Experts of a small language model: 8 layers, a softmax router.
Below are experts of layer 5 (counted from 0) of a mixture-of-experts language model. Rows are named router (the router's row for the expert), up (a neuron's input weights, with its number) and show model dimensions 0-63. Each number is 500 + 50 x the weight over its row's rms, rounded and kept within 0 to 999. Numbers have three digits each.
After each expert's rows: a language model's description of what the expert responds to. This comes from a sample of Wikipedia text that the model never trained on.

# expert 23
router:485460562452485484499515538426523464466541511496461571469501439570613506503480510520499517497500479506522593453576469442499430494443501462470418532455507472461495493554569463555517611580470425
up0:451447507550469494505489545502494454587475524515438426493475483487501519505517488453461483426453502464532518520513563481490554442483538570415482512502446615502528521398460471393478549504547491
up1:432478491427489476543576525484460575490530511500451586513488533392519498549475422550498532493577510500536459471466501498488571520560554486524512387507517539449502570475503437496468602521513535
up2:531562469563553482495520553426420562448540433491476449598435516461463457496486405473465482558583529465498528566540491486566583457524461485513542468543484530594508514509538514516471421519436607
up3:515555463502520496470508510497570500505526497427482471441483424530562517540571527446568435481441511523476530499543486480462469534593463549537496621490459491514503435441533598496493489510517581
up4:425520547494519495541576491389488497511486465518505412424514520488572567541414467476539506431457555429569571508478507495505500446429574527477507550561518507473519557499496518498504529516572479
up5:569480524503473540581524477460532481462503402395497512532496407462531505580551531550483438508503531493535486434463535492502434475563517459451496380436482562452458580509509521475445537509457529
up6:441410523487451505426502529599510509496564472511514546419525444404493498425438533498544418478560427588602461511469439392583529515412529545448432466519458500519488482432482417442442556424447526
up7:433589561575503512539541520489451508454516513523483518469556371461563497477515471498598484493483536406542486482499501517472503476436478539436524503416535492612446507460446525545515453490502492
up8:532469482474502585430481530501479499506477610465525537471514530557570468479516579569570425456503461481460390571453473478523508552540470539518417527435610605524519484506542446542540520564541598
up9:475541457507577471443503502523487527449446476468496502478609472554454553636455606552582476557558556580452510547435453450462481484532572517489577465600461484473430564550531475528433451499481611
up10:474380512513587456511520483477586492575436548500452565509489427499477349482527473483468465425566531416503516495545491483482521519477497548492545545466480492557538585525458445487467493519478481
Description: Pronouns he and she, especially starting sentences, plus short word-initial or mid-word pieces like he in soft-hearted, der, dra, Li.

# expert 22
router:503469506376482522485576519425410446480525492488514527495417590575569577562487493463464532498391531485560579501503474487535444478365478409493495508458471439549531501476545470543432486581456508
up0:521531486540542494445580429481547514417523478599508554549527603523540473505479571452486493515477517488567492531527515520548553485525431462493617504506569511507515469506466368505529423404467504
up1:526541571502510548514341387577549446477455597512580507518468412512538483497477586554388420478483496462503342509557426497517479517465564533466470572478456430438583520449549376424482433561511448
up2:444524480466531458458484453510427536484401409508541434430531454534467525602447480555494473454505528538493590533488590558571568536490489575471445552404483492529417536420443481557514583477514507
up3:497532480492464525464469477525442496436484513495550569508496565471449537400458469614510467340490546527502507484514475494550523485424384477562589498530467548552514511631506472621512470483644581
up4:568461396411531520503633548528486500469500457477440513547509516414433548549528435487507441520589490477514505477529479559406443509540480471503497500510515418522535559589486485498561408524528504
up5:390539479600504559433514501504565560524472510499512456550495428473500457500540460444606465388504566513442478580440402482547517488535422453457497536420439571519448497494488428489507518457418414
up6:492491500494520586333435441463472420451489481524500606578512519483508508435561438505499495389567505491518478557563525505619480477435412486451480480519487509569585492545496490503474468484492537
up7:455559494517520521432454436546434514494420461623502537488517507495483494548377568470517375436553520514568479586453424509559405543540579475503507479511571468539559594522496422483512469466460514
up8:508486490447539509515456491480514523555502533644517457490505540539499450539489484500448581518507460487548507571555480566438520568577553492494394396432517509485562497555546521442455531479467622
up9:524511493497545469560486459485484442500529428574477422554550492447491446483494524601507448608365524479531522479463415419476536614515529577472465520492564497479492420461505420449441504411467554
up10:451516479537537548469365534486478520525462506532456431498502565515480489491517557561445497420596438543427509628569498518533486538451518491528483425508525475390433483589505572491501554530488455
Description: Nouns ending a subject phrase, typically before was or of, in census and organisational text: population, household size, Division, election.

# expert 40
router:542503458491458553471574591463504524539505503461396536474505619463528508486518485565489572450514535474494535459554506529567494513386409517403481441440454511493478445527536485499483520527607438
up0:539452544440544472500500502545526528476469552570555478497557401483582524509469446509576572511439439449524528536468630537529572461511545500530506469610498468493467455460451465471469514489474548
up1:421551572428405576434479565513451488421585493428550469509501423454493512518523524557512466499551503514493439495459427506489536513466481509558467499450465516447465534555581581494570503525476512
up2:550447502509451490432521573485464503563571442551477464483544493501503492514450537513519581497469433482570550581492512453522593486465463479540461461490489521541559531495533506600562507454567466
up3:491594535518552497478490444440441458483486361515503554587497543567446527562494459533550535547507510523473507484421435488508518480577445585621524487524501429446556446490434505606487424505607535
up4:417519547484447459572500517547423457567470427595428483567468447532576481521552467509568460489587545482522584492538449536447585505552482500517403501443551518552411499474544572488482437480515470
up5:495550477497544429393561450501394522517443467527553440476490554508457534477440495554512536480469548505506537528542613513486457483567453442409467554521476511535583464474592488540591440416493537
up6:493556490505499447551482468435513504457490539501516532623500447583536542480506471529522451532501447457540507546539432531451527545469541489488465418502487373532531557479492516445520501520460441
up7:549544500515537547527607489330464442531523482616478446531511441512481510517506487481472521506539533557475459468501537450527441516465441459475544577509522462466543556559473504446532480512447434
up8:509524524478449362487543551598494534544431553568460549462404499468545463555470518520543496532466540535546464529479477509469559515484477542550511556479536503469511461501418500514516468483536366
up9:494480410477494508553416388444519533569587503467547498490425541505537502576458442542432541568467591485567556501458499514478518487577491499476428453429449519515610444430506508420419491555489524
up10:542468505543503472571489520633515468487543499513450538510430482467542527516539526421590425461510527534592540519411472537471531466512533425466505507491499454490503535490495521511456507566498483
Description: Possessive 's after names and possessive pronouns such as his, their, its, her, whose, often followed by own or first.

# expert 63
router:551501464465471571526554546468447414490498402461469490513450572546513484498519464497571554532441512510499563512485412459530485580477516452473470572412486486525561400497577410498489478619491458
up0:502502482490509506478444464507562559398505570529523561466577523455515485498506500484470527486499472517487458481529452440550502500513567596518573483514520388474587386499477542600527555557541524
up1:469536567489475576562546472518493548448523469516621515494459534534463528595400500463517438616465595438460445514511446470501503594475519438475447533464461481579480560568470490468519502521512451
up2:520493507547499473532468544432456525435533486531412476458535548478480525454551457417514459578498517464526542516453465534515508437467515501496537435439436397486546507494559535483494493522423541
up3:436443496541514484508564507511419408515561413505492547489492514518555478460449507492507493409403440482477510486544548389497516569463537519538547552545495470569598517499499440462444454485431575
up4:574459620466526538557564484511486561494517509414481515554607462575505445437562443490544511477388553594391477511577461477485479548456518551529576517516505588511517434582514489505442530538444474
up5:560585481591563565445465587564581358477551491565524547402467497515487517496489494483484567505548506439477481448486549528556529509505487483502323446599483534495543471476411428538543540489428519
up6:434496515570461471496495502519504528516448520529511454571551543436490577588537547525596493570508441440469486533481538516531515443543505539463526536377547503535443524576470483576474502353458513
up7:516450508484515495444577446570497571482539523545428515518517507546507475500492453501532453555489552465457480563501611523475490372448507471502547542535496536481571607528495555511536473443575552
up8:473471549499551455550510445543414646516554492469477477501491489575504580467521581537536473509496424417500685538486518532479552489494406540506544448537416484499507487522529508462437514478406497
up9:459497517544513497541435597468478572518436448502487541463549556534538440528424490515535447513504513529534588412487525478467514600441432562490509565446482485513503526487500503498412546467479433
up10:540553505527418545520512488504497484423462541500555528443515505524502450547527608462517517614525473446492527521525421466453489547517632533565474438552421532599520517505591416552463479501464613
Description: Prepositions following a noun or verb, mainly of, also in, on, from, along, between, e.g. mouth of, shore of, formation of.

# expert 53
router:524469456420444606500580578430559454578471429447503549463407481539525527519475427589521587516434545402460489457496471506521469566400511470445490499478472372584494376487512460512465519518489414
up0:516540409501469454480523512512470558576466512615493452552472552541486464639567526423541418516542585593453538528540545499505560513447470455487432458476513488494523473510588452528403547517534464
up1:556469453477427587464528450538477425548604519508494469495488455436609507495512584537465560464415467470532541432543468514455517478465489629391440476525475523511444482463542445469393517462508605
up2:523462519450520478509487477601541525632506501377514487491490526400467553566450507448571606480492413578503519445570536473505479502525469528465581486504466423466536427516542495454443574573551510
up3:552497483397481447567455578517490432531482463505530589503465540503542456554450511512484480571509561401504525526483357547546477488449524513544481530474508620514491493535549476456448560530531500
up4:430452483536470541510483464468549536603540499616514478500528466478455544443525459593526485508523447529416430573557473436456464585441463422386486477476510495503475395447541488462648546482546490
up5:459518561575524453542501584432629510435557558506517487509554501518467444539513580551531514500466513421553539614504509517485534554523516396446481494538591485492533440444474491531564521509450540
up6:500403466556570531543553505425514519560429615404494496622522494475454532532503572530472493521484474526491571527449447502448526419623525522507539560527536524517499545510548552478556563477519539
up7:404541526568593459552474478514542493437439529482430496586626456559449479437568500506546479572518507576510572587512421485511441549509495561559467474497585532571452568498508511466555425521521467
up8:506429488567544485475560458471505445442525595490480506513502484539440433387601526567464555477550531460470463514554520491566470565542544456489530420447514434582449509417524566422572454443470489
up9:493409503477588494482558445520448491525562578472429504430540490408495478466522512423566527416510533516429445389548539536489493506459462461453480570555426545499518488475475508468528465453441411
up10:448437533526445485442487383527485462524541576540360480437477504505485381521419414536565480528495537408522485557424534473540490550489469477474495495453490447482547523458580438530421545516588522
Description: The digit 1 beginning a four-digit year, especially after en dashes in lifespans or after in/from, as in (1755–1813), in 1980.

# expert 25
router:548499493441441617474564610468435501522503449419519626492506621440490649480475391532595629497466543471476539405611526503475445473478477528475480474474476500542496518476552458481474545449465493
up0:474483529419475517593486532545526519499532522577532570427527532671566536470495489498542493472444559385455525526526461471407603446520572410457508421495443456539538444528464401496498457495558577
up1:527476531479498434522546485569469444534514486390484434453534449530390481462486525594388546487447512521484532564510635549584485457449405525511513488524403511513541448418495511484527558528462514
up2:469494491534548385443537592463548480471458527535495547473378442490592536500566453425377489478519516527551426585530524572532538436492499593519433536457528522563524444436569433622545521444623579
up3:565543482575466479441507526497470491407395434492425536573497570457490546471492470446491533497549498528402498512538581490517548512439414536508583486475447519534452555509599495563541531499449511
up4:446515491458535536529386480527534441495536567389505494505451402501504487490529436593448547522485605465465534526538527538488476561459476590476507459553583557504442586586476499404536559443436413
up5:551475567403477413450488460404440463475523438555565577484503414538455399498501516420441526535449540487562433500467501585554486540501529410447470409540511559566568453565638656478476500453518522
up6:519570514465519565425578450593494471473579401369477472539506435498504592573450529547529594495433464522511466545476597455481518591481477504540535486401593615491582477544536603449458574458607536
up7:508456604480524565583403494418563520530451509391476442510498470566415573543501432458404598482490508509532519439474473513532476601571495472481492479457397509548498534473441561532516399510472474
up8:471520624488463538461475509378535500516534585636540508479495495544558492564500592510418454478494471427329550497461515557464433499497466446422447508511517551472541446579558506546449475470509544
up9:554465523539545528478493590483490492514446565522480532496587385509544489512499491465535487443568457555490545338512520466441523515487463502453462537492477438428383476360499518514536534513531472
up10:516530426519526580518504532452480522389557462583520505400517491460535455373567496519462451478554525491498491542505467482425470404426418562532442433465419539457499513517545516583347491555422484
Description: Mid-word pieces or, id, our, st inside words and names, e.g. Thor, thorny, disproportionately, Receptor, canid, Endorsed.

# expert 52
router:559499504436426505505582471408365479476531520389480567432467480530569484518427468573522502544513573476513567529519534493535451493546449515559475506492529478534437502548454400523457478527434514
up0:489451371478397430460569402443508490521484461485457381482540481469480591489528594514600499541508521507544606525515495508528448422575518451513528510548469546512512531422493516479450459540533551
up1:633563485490544585612496493569554488500498508456494451435445508511613548531456500525511603545526559382394423497587518517581453577565604574527435509487537548596424461440520481410502557473569541
up2:466492469436505529437573503572513601493526464457529580529413500450424557400542512590560484552477449547527575583455484510553611562442518541451385530470522534495442501463495497424472565563463492
up3:565485534552469556432478414516591439474502439424397546564509479537350478502352483586528500540396422478499540468571463468466516500420407545470463506586586519513451519487451518592517529524513537
up4:453582537530518502433566481542438397570502570445502470506486471560533516463496523457518608504477551492524514493511492570528537488490575479498530587567490457482427441441471503495564562531478509
up5:587448520525559400495521463502528549496490514479529492512656573604553452553498434526582498435504520458520540488529483514526470498521456503505553408597505574513458473495610481522376566409474467
up6:455457577553486551530547565509451479572516528566543525466427466506508489542481500523515462492434513513506572482600582414442437401505597458421465604594528505458456487425469537519542599595478478
up7:570417625352546506496494570445456472451369424443562541574438524497523553585533589467485482520550517479630374642522489483482558534447526508535502496520493475496515521542507570429511531439505515
up8:540608555511516466463475450445435522461447519476534516499495604363559517578508448482531473487428475576464565500567367433432574466529556452487535461411511464430469497553510479553509538520483487
up9:406528526455526574415482538478498546524494554493397412464508551516501493506537607498486468471532508558417393520499427499483469475500511485629507492415516440602530487500497486441524474476545492
up10:463496432581462343508543527576458528456636531476529470529477489599382535529539487547401531594546512536511539519487525590556502437454385505482409421436464549497482487499414446539512543440457445
Description: Inner consonant pieces and endings of Germanic, Slavic and Nordic names, e.g. -p-, -berg, -kov, -ski, -mann, -haus.

# expert 12
router:598503445437525609557583522444463484502423466425461482525514545518572494515496453530493495471518540537416563422593529424524520575433482525428490515429472516512418475507497504487494565519595487
up0:567477431451517599593507506459449479505517536431504531484550547621470497487522420520474519525433475628393511515444509445517496434472489519443489545447593429401546596511508498485507548529474481
up1:597467590441522532404498533461404405524606511517470525546391587486576438512400450519546462433533468482446486497530518475525408454486492476526524545540530618459509510566520493495535479450518585
up2:460529497449512482500498522542379466518509526452530555517540501608578467552543506565388472475495505546449594444466484472530485528483429540490496438461470459500487441350528413378539527479492488
up3:624500531434554527500416467525446455463523463394503422530516452558542492590479419460487520503608524499498511446377500509506345582488512501481498515526539419441455427525487495431555491484561542
up4:408512545505535457469510571469497520545398522440540504498540526464497349498517423495561641475525501486559446500588533552477485464482464449452464531530581568507521540441455456473525555443556548
up5:607565569512448521514518600453505503528443509524501549511474471632432463435512503467543444506411583610468494484457534486526548442537492455340470548461510509446414444563554528520532555463528486
up6:513503507633432528550521514502537544581501448561393462557521452498413512526479525559464527536490489473537476439562543539518511487469509577567450406445549507545567485448619485563503493469484481
up7:550535585453548502631537496504506493489564496485401486367459466497516494519468511507541517464426507464494410565598611597422483481560503585486475472465478432515473377540504535527570422456472506
up8:495465478502515479421467498592511529502425521489537512508459502551376580498487539554463444471462552484494535434495438404454515507384506440495545487554439455511556568563551555600477419422423585
up9:545405485501576463590378526487492513467589481510469546531451526545461469493560557540486569482489518517457455497536511466462491464526624516472420557480483623542501578495563475496540551502515457
up10:508598476492459517501526493454418564326470562502456462523439453469554475585546516506612479504451482533541542403497446532455422478379473621477480475548569517517536499471554514533426470573568543
Description: Letter s and short s-endings inside or ending names and plurals, e.g. Nata-s-cha, Farn-s-worth, Torre-s, Film-s, especially in tables.

# expert 61
router:591506509439503618527562500383371445544503502434426462440541500470498528563481430524522511526494527429443508444475483422526495533486479481409451505478541506553532434461525475512464571472493425
up0:481441552449411452552503508504508512549504506436522536536547432613448542442504496488548485574526517606444439515597509574527531382454623531576529569504568485449451490626444556537572426445470490
up1:503513500492573472475472487508570511510554494482549543485536424533487556569539526475513483417563493542443564478480416441549551498483408575540461529588472458534554533451471444498428463545514655
up2:574458485494450507536583534391581473459492528448530449526542514454531525476534592486319555508431479525456563452494475553440592493519583511419499540521518498446455445606637609491535534419473525
up3:589527624489501561613479524533475456414473541514501467462460539457513542446525394546504491524499573503419516536532534474556520505498427442581463536379368569515525589464532540452531415528514536
up4:511549483387551446504594555529542536489520508504473538485482417429432571481461433424532422466517618500460502512495477470536448506536523471471455438518476481514545409421474464502428509465418458
up5:495512481555551503526469455436512457480503510531533536413498438448607503512531450553585451548430486527497508454525510494470479522503502457479437501428445573424444597459438409538419431493518495
up6:497468406436555516511510597466530490488580521392491430517435456388520450532631559492545494584503485569516427466502443448521494540468446561491531506541603469455473537548524416476577593498439561
up7:575453643487443448554439580483553502546512568577533554535532444430492496391545549549484409445524508421506483544430491515495554466538435418516456563522464518571575539526455454415472505443610460
up8:613502491462458445533504472450452619368459424496379460480493466471498443457540451540518476547539463507543481523583575498452513529486503518479512454445446546398514485457492463490556510550533434
up9:555556442515498512525544473413517442476484473451538537518509450503467457546493613500396548443316611525464506541532523535481464507511534464543493526559507426440453562503488603594501540412509449
up10:508525507402483474561570528519485380483464505537459512535486535528456528555564566427428483506467537600478562443449519452507594504543586538507504433552376522463494579501532488485516422512561470
Description: Individual digits inside scores, records, years and statistics in sports tables, e.g. W 90–71, 19' goals, plus Jr and Roman numerals II, III.

# expert 29
router:516469496423518586534573512373475411501467484435431490504452475500490512565471420538521565536463538497521549487455456413486453538485441499500516489454531454589476412456508479547445514545435520
up0:479473450470437588533477436587388516484488517535460504439453470519372538517500495467514539571458496513417516456454533534460505516471524599536467471532487479522452576506543490555569551542484530
up1:527579517493490457523439587525503489470382501512436522413509650496512549475508447478478616480496440473522492538509481593498437534489408552530552559630501534534467445595467481553469640398468432
up2:400514542521607406520467571434531587532460540549536637498468441499557473517523540464538439523457488564449502472448470510528491487469467538538459458462488444414497501489538476451576523391456525
up3:499594420468506493401531460444495433514452516575477541473562546515396501466507510385504505497440496455514454505479431495468602484479457488515612565598522565459426464486521536592515520498571502
up4:417452532604493456420423458516568461513489550487650495481489492535564512441456595586526529419509436441469476590477548520484566547525443446487571503507499477434459488486567555502475515519571543
up5:549470531523628550425482500504524481579488534454476527508495536470406526528518489459522462564628474485536525481536505550586500564507496487504491543471549528545466449488470498450514533496436450
up6:494496584499444490508528465582476581540468492542510566511497529570454461439446523464575454479514456555451531475462493524528529509549627541460555482467423531391443522495508564471523470543552427
up7:490501507438534498487554487520498458439493477447553474494547487458525480493569464515559524476445429482625524452460475539499542504385540401507466455461489571559463453568472495487430484580559512
up8:571520433501490452576534441562457471592499598483506404431500446480554611541609503594394472535486537494543548450464654521553390548494386510481580415453472427446517445441608522496487536457452556
up9:548517558413547465506440449592476514506562413611578491418530479482499445481604528495601557489599432357523482492474480529499528523409423496544482535508484569498466520533465477520487422485450471
up10:479597501561533536551486554457471453480483506487456465477515535463501469479465483531526431573492469496541486544505519455452425513549484522511510540525333449536454545499588469555528510505473542
Description: Single digits inside decimals, coordinates, times and codes, mostly after a decimal point, as in 4.69, 44.6456°N, 7:08.34.

# expert 21
router:504471447422559567533590482375482412554541500472418516407446484508525563585484400523570493496513533436476537431540493443493442550496403492412515511501521469502554457520541474570481472509442471
up0:494527564475480547416532504413528567529397579490453444459393571537590552498476452397507444523432593515506465525545625478514563542442573462560530483469430567414580523478440478405451499586488412
up1:512518507470446488472583524460523491494431432609496577473457401517544541472407447584496572477520527441429573471553448443464506529569455595552495546485590543452418469496451580477534506544550443
up2:536578510532428418476475515504520501500562541470562536543516567508492512405590562493488532495463532603476486524535497472453437413568488517578548490529488486474439540526530462451510526335557533
up3:512489563475441548536600440524500497564409476565473529488548430494408563457516423480442436423519518447503433442527543470475552459449489557495486614529453510490480536483481526513524477507485531
up4:468478594546451529594512442494471480471530532522481498508541524527499458541562530506508538457545539505553464504548504475529449463399523539477484528607457517454454540436439451435492477497512507
up5:552501458447510466507521466500544517429467576550435483516427391532508543417431605534459538444594511537587477488499434523555456477480489407426485518488493411378579437454521476542481483504456497
up6:496552484396574499513646443522424521447363484533588427511493563473549517502406463574514561450547490500555508486544575444502523540446543450479485434489475533530483501503467529525485532405542429
up7:523432500477506508434456388509490607473501537424544543428533589535536472480558438560508481524388479475504513479611505462535492532503560523493526445490523501479485426449441557466430466449446560
up8:589581463474509566460512471486462418563475494464455413550494521468489434387504517526465422564519473503492448603465521511552441510542617448621594537462408462628458501476410451533491501570502585
up9:511535600591447442395474484467580503536592543530537492545434444471556519459492440457466510487541493542465575512497530573492526449509493524518487583503522507522425556432486492479510469461459480
up10:524500534586531527543540548497484476430412425503424496471450528511469513566446562529545548473544569443555558484533499578533540485479502433524446501547441508546534492483488513477478473541481531
Description: Single digits inside multi-digit numbers in stats, tables and measurements, plus spelled numbers like three, five, seven.

# expert 15
router:563465507485431527536614555437490479499491442472530591517436573574531555549511520579522639523421551542552459516546495464540484465495513435454481527440496491556499426488484449557370429484520522
up0:400546452501546584438563562527449511513535533459480485430445458420524589543590434560474509471382493536466530487559446469557474484501598464464553501549495519472459632473541505453470487451450475
up1:445525549463537561568522611528417520544492502476473451479438463507412523447517512506395446416479476459540527519512457566500571466589467477436507497586544573487550439459534527499506530552456542
up2:519418458546476536491454514559487461577432546501478564531572586451580553446583509493514482476441471522457430457461525488571581500418503532465540479469506578468441587484490558574448473555485564
up3:533550522513581535437505550562591487565448510557501526523455474561529560448459544544483410498552540581493477603499483469556495573562487517521536433548405603539515492539555439501482572510489481
up4:506436510465508537621490534530486492589441594422582482489467441631585508452538465532441497398578441541494439500544524408507493415372489413494529471513484503557540548501481508490413472547488480
up5:462428510599481475471503441489525535562477564500521504466537453433498464448447501547413537532481467524482512556452456479428555594419530436485509567399463616574509609530573482552501497584587491
up6:488500438553514489582465556629500477551611538500441536525527414497497436478570459478486480561489524475501510445467435514453505578482518608529579499575540497467547469473555574450511455443473515
up7:579504610559499513569486499532521497521485437585601463521567520477431438427581518427518565587497564454475522553501425556473568495518476522503470483552563550452442512567534511453493564547549561
up8:509636464473569452497437452461463534599469527475499497516481460534444544518481491543465527481490495436455491465533517390433430518555422528397467496488546538572416445513521514472481514485492492
up9:567433486552517459502529466451479528483537479555540433533450570426492433374548532537510471517474563432490474551473576511471474524487428516487530502550513513580493496471525535533482481494486478
up10:532478593479516572555519493504528502454498499577419504478458445501487409496542492531454405514369505473521411438467510487342482545518406548479544448492532590518530427436557466452438538546558390
Description: Ordinary nouns and noun endings after an article or modifier, plus such in "such as", e.g. site, airport, tournament, plumbing.

# expert 7
router:527454447432478541556567532440499517565509477458462507495469580530563558608483506480479531462494558515477569438561494496475490543402478476412522468458448500515502410533567499476427480551566468
up0:443478514456579560555498434490579511489500524468504468606572517457548552596501493501480428505423501457571503558440489576427575422516485457466595521449404448448542474487553506454432572573489527
up1:484409589462586542564446483489482503465434410473438524494408538472494523520539584496509498489522407501488525449487540438497521668520490507471469429571514450592506510580572517520495454613489494
up2:480472451532572424481533602490389538470563458554538559554530468389385469414563510436473484484414482449523429521447443493513497459474541493536527395546495563482561601518483482506522466416514454
up3:545551468496454505473478540490532482503541544546573435479465473514516516441427499587557421448498531482426450420456491604553513516536596533394417570421471520528450524514534485566454531393535428
up4:522475579576429523455422487472510424492563486514463551482507510483483481484537474556527488404469569444570571498525476461424538451391514452391489443565505468526352544623473563437486406437517477
up5:471494569467511523467421512512464500525448493517481520480563412541489463532503552535478438499459557515623521485393551546598495441444564432535588512520547490382506455527479477592456535432493519
up6:522612509589586503480546489469497509392499520468529486457542457450458551409547511452547507491481385500495410525499540480478524562471513448580555471538498518441459537535489568533444441449456571
up7:411529465460467470462532516521414608495541593429447579445480511559512462443487499506465613534504462531589475586537565551489537466510564490512480462559550513533486502592453416449434474483520561
up8:502518492620546605444599440443514495558527438478502527508484498530439506471573522499442609486575520540476437574525539567528484589397476529506513543577466493499498440531529438494488491416530583
up9:508480488491510446486561490577467558578469511488579489472395457530513420520544451507537555552392589527512450523513533502544451433506498494539477532500556504450504553507502461548459485485479588
up10:573545498518442467501566484377520486538588469531518542456484425491430456512415474559553483604544444587505409597493431560451498509540639503462449552552579487520423441596494557504507523452465488
Description: Plural suffixes s, es, ations, ments ending nouns like films, champions, opportunities; also an s inside a word, as in explosive, repulsed.

# expert 32
router:551462438414458564460529541431477428542506405407446505459436508527511577561445431533530527493475522415497487493535493488495471604472469545457512547541453424586459434483545476527465468495481463
up0:546507453485547505556557487423520529463460530527547459501459470480493505503477379549563481469437526525571599513470454465520478539454431438458434588527591538542476446458493551576428446550495492
up1:559513413471500501561539523549464499587493454436533527438475611494492484520423515445417507444444547543549506506507474562555495546501393454426487467482456450477394493453473454454516432546427590
up2:390457521585533477503527546489561579528561450501414449448494515422524592440496505480457531437531496502464488488486431495530419504380535589592485502594522510528459531466480534445557552506615561
up3:523554543560404574505475498446585528500539426525443420472443481491427454467504496504558448549518542537441463588426452397535504485512449493512473430445496547493518501444522364534475436462449482
up4:501525446446553465529514420557476541497500574535496483573614513550451449375503511555533524493496546505561473482541511525481509595526477516459560525494448483553468487539571546470486404564548457
up5:498523549494502459438525538502467541418465479415543502524509519555416520544496453544543495382384584495393475490606461527497529565519584485533544554394551465468486490638478585487557522482569459
up6:546548550536391589518524476488487391567530473440444543508528501516564511471502526502535392469498490456488425513507589461514425479502575407600546489574490553534518469470447432517606488499528485
up7:446559584523556466446518468574615488501481473537503451457499544528530579494495438461560497552543627473400469557570580495518424538447548482574504483479552567600590440512544517486442490553431481
up8:550432514517462469432486395414536504606540467451545503577544438562577464488549651463495504432529444567495540477446527467571473532459536533500449551475442530439529495484583403534446557536510416
up9:465530533443541481522448526532477492486535527471496516466547456466520531534559414502579607478424462467475474540522454489532475512492566528501476489542573539501439482477480413483541443607532481
up10:394423459450545489510499514443463489483542595485467532480529541442545459594487471399559497553530571401477510524413473481557442510429443494561495434551596536539577494499572440435483499502493472
Description: The digit 1 starting a number, such as table ranks, years like 1913 and 1986, dates, ages and coordinates.

# expert 50
router:574408521476568555544523541448403463483459455398475511538515479522496559498460456560471548593441552516520610471574405473546528557461453428501475471485562441487448428601515470568457505597468506
up0:574523432512507505538540545520471407516443507538594469576517482538459595456455477467441555457606425558545580546509528483513505525516569567536585520450479470529571552531508478527443455528530516
up1:393512559487515480452522487329523512554546528484444458480509466404563617505572511430529556404458467537487443525524512528486497400500554457436570590468475463466529491553614457456501558469446550
up2:486460475596462501464542513593441537446516566536495514593442425602492544539417425480544571503511480541579465485466563500526574486473477458530486482496492588539509462468478461575527549507455435
up3:519568479514478399449485535512518473461513475509484470418451491528430512532562490528490486552504545533535568555486506518541555535464527519546523519475540564471527525587435477422497520492493460
up4:540423474556541484449541513469525633516565551475537493546650506517552453542542540486419560552580542554493540483622422426491390382454512545593493479542527446470419432486465517478529472598521481
up5:580422414508508547518521499528438472464458445478475522389521534521512350498531412519524526499563632469457542466491579465467521529459523488497482510663520564553489522556503489508539503443482486
up6:517584494491507508466439506520533513502563533466592476528464574547548489579536499497464519511478534536625485545579619522504481411546525463565559479496494459463506513498531482607421493595482466
up7:504573487565503536443437533518510517551500464474431453450518598594491517554412479515525476475479547458542578403513500444525568542567586476437535527524436477512553435542442508515526553500511457
up8:518521576646584452516375494552533569554489554495466446483540532476494430487422583605516472548411493467496487388495514514481467537537499521469502521564527491566540533495476534469523422547557489
up9:449537545479537537555542473596475578478506480554499659537522385540431493489539413490611534518494421537479499429605406505518467547569456561505507570526494410618485512514586463490479479482519500
up10:512526531450550470536597613484486500467460513476452477462548430524483496473509404524472491498534449410456468474545436528482470524544432496584513500464388514483487461525437534428467576545542477
Description: Consonant-vowel syllables inside foreign or unusual names, especially to, ko, go, ki, such as Jun-to-s, Mur-to-a, Domin-go.

# expert 11
router:484509523484470604525508557391482445455477463497481578493438550566458601630437487523506590514473534409488564533578471487553502520496492527453477550509445484539512512475577493546431499549576494
up0:409490458524416409448517502547431507486437615591499521476395533474478461475510481570510528460527430446603488469554493480475428619609568501460523494512530395551541463405494539490585572581509451
up1:460504496602445473514413568463516518475479510569479499508464437419559428522599551521562579496541496424455529504509553529558565410473500527463497475472462541522429410519511548500482508528536477
up2:391430470453519485540473460483442463566510366481473524563414536524502472478528495494519457439518452487518503529557448489532529486440590487544487528620477457504537554470556480527493484584584555
up3:472421516496438499522572482538476482450585497426460429589460530528422380474489511341469590507558489533598590485546494523513514525529497405515495389540496519527544494492579501476520422500529535
up4:590495497530455496518515524524605373477493489420632547508450514456434441541473414535471486411502518489539566498499574487515497439478555481535463477503518521397519493417562493484550426487475472
up5:550516507516465389522535517510485501574607663512509408534486484532520474417515441442464547474447489596561525482532462487490542565605450560494468480496519609548494540523581463513565601421472474
up6:582524575532455477508491476422497485528517479501611553502480490526476487463418551457552470496518487568515381505537521491468508401497509556461429528488498486413548497516532555511459515544419534
up7:519519541468571482437570552526522549538474485475552579503475436529552553524546506469517521556514481509455426463468496516460529489459539570570568523540506494464507482581557521454564578521483585
up8:397477473567479549541457575511442474506601434451484524534547538526441499554511498451469334490468443478479393480537494406521529495504541505522601521528494478518515500535550493518442547407519520
up9:471510668511564520534535481455485478534552437519442459431539515442490428432437400450429462476453486456535542517499496454507386481588417496471580467448553589448471446514474473479412592526479381
up10:514508471491466554513522472590497497595507528521512515463498543468512444488609473559415527475500479562585437476511452491558508478486486518482536519524519512532498539504475516435438426451460471
Description: Singular common nouns right after the, a or his, often before of, such as town, idea, project, sense, dispute, end.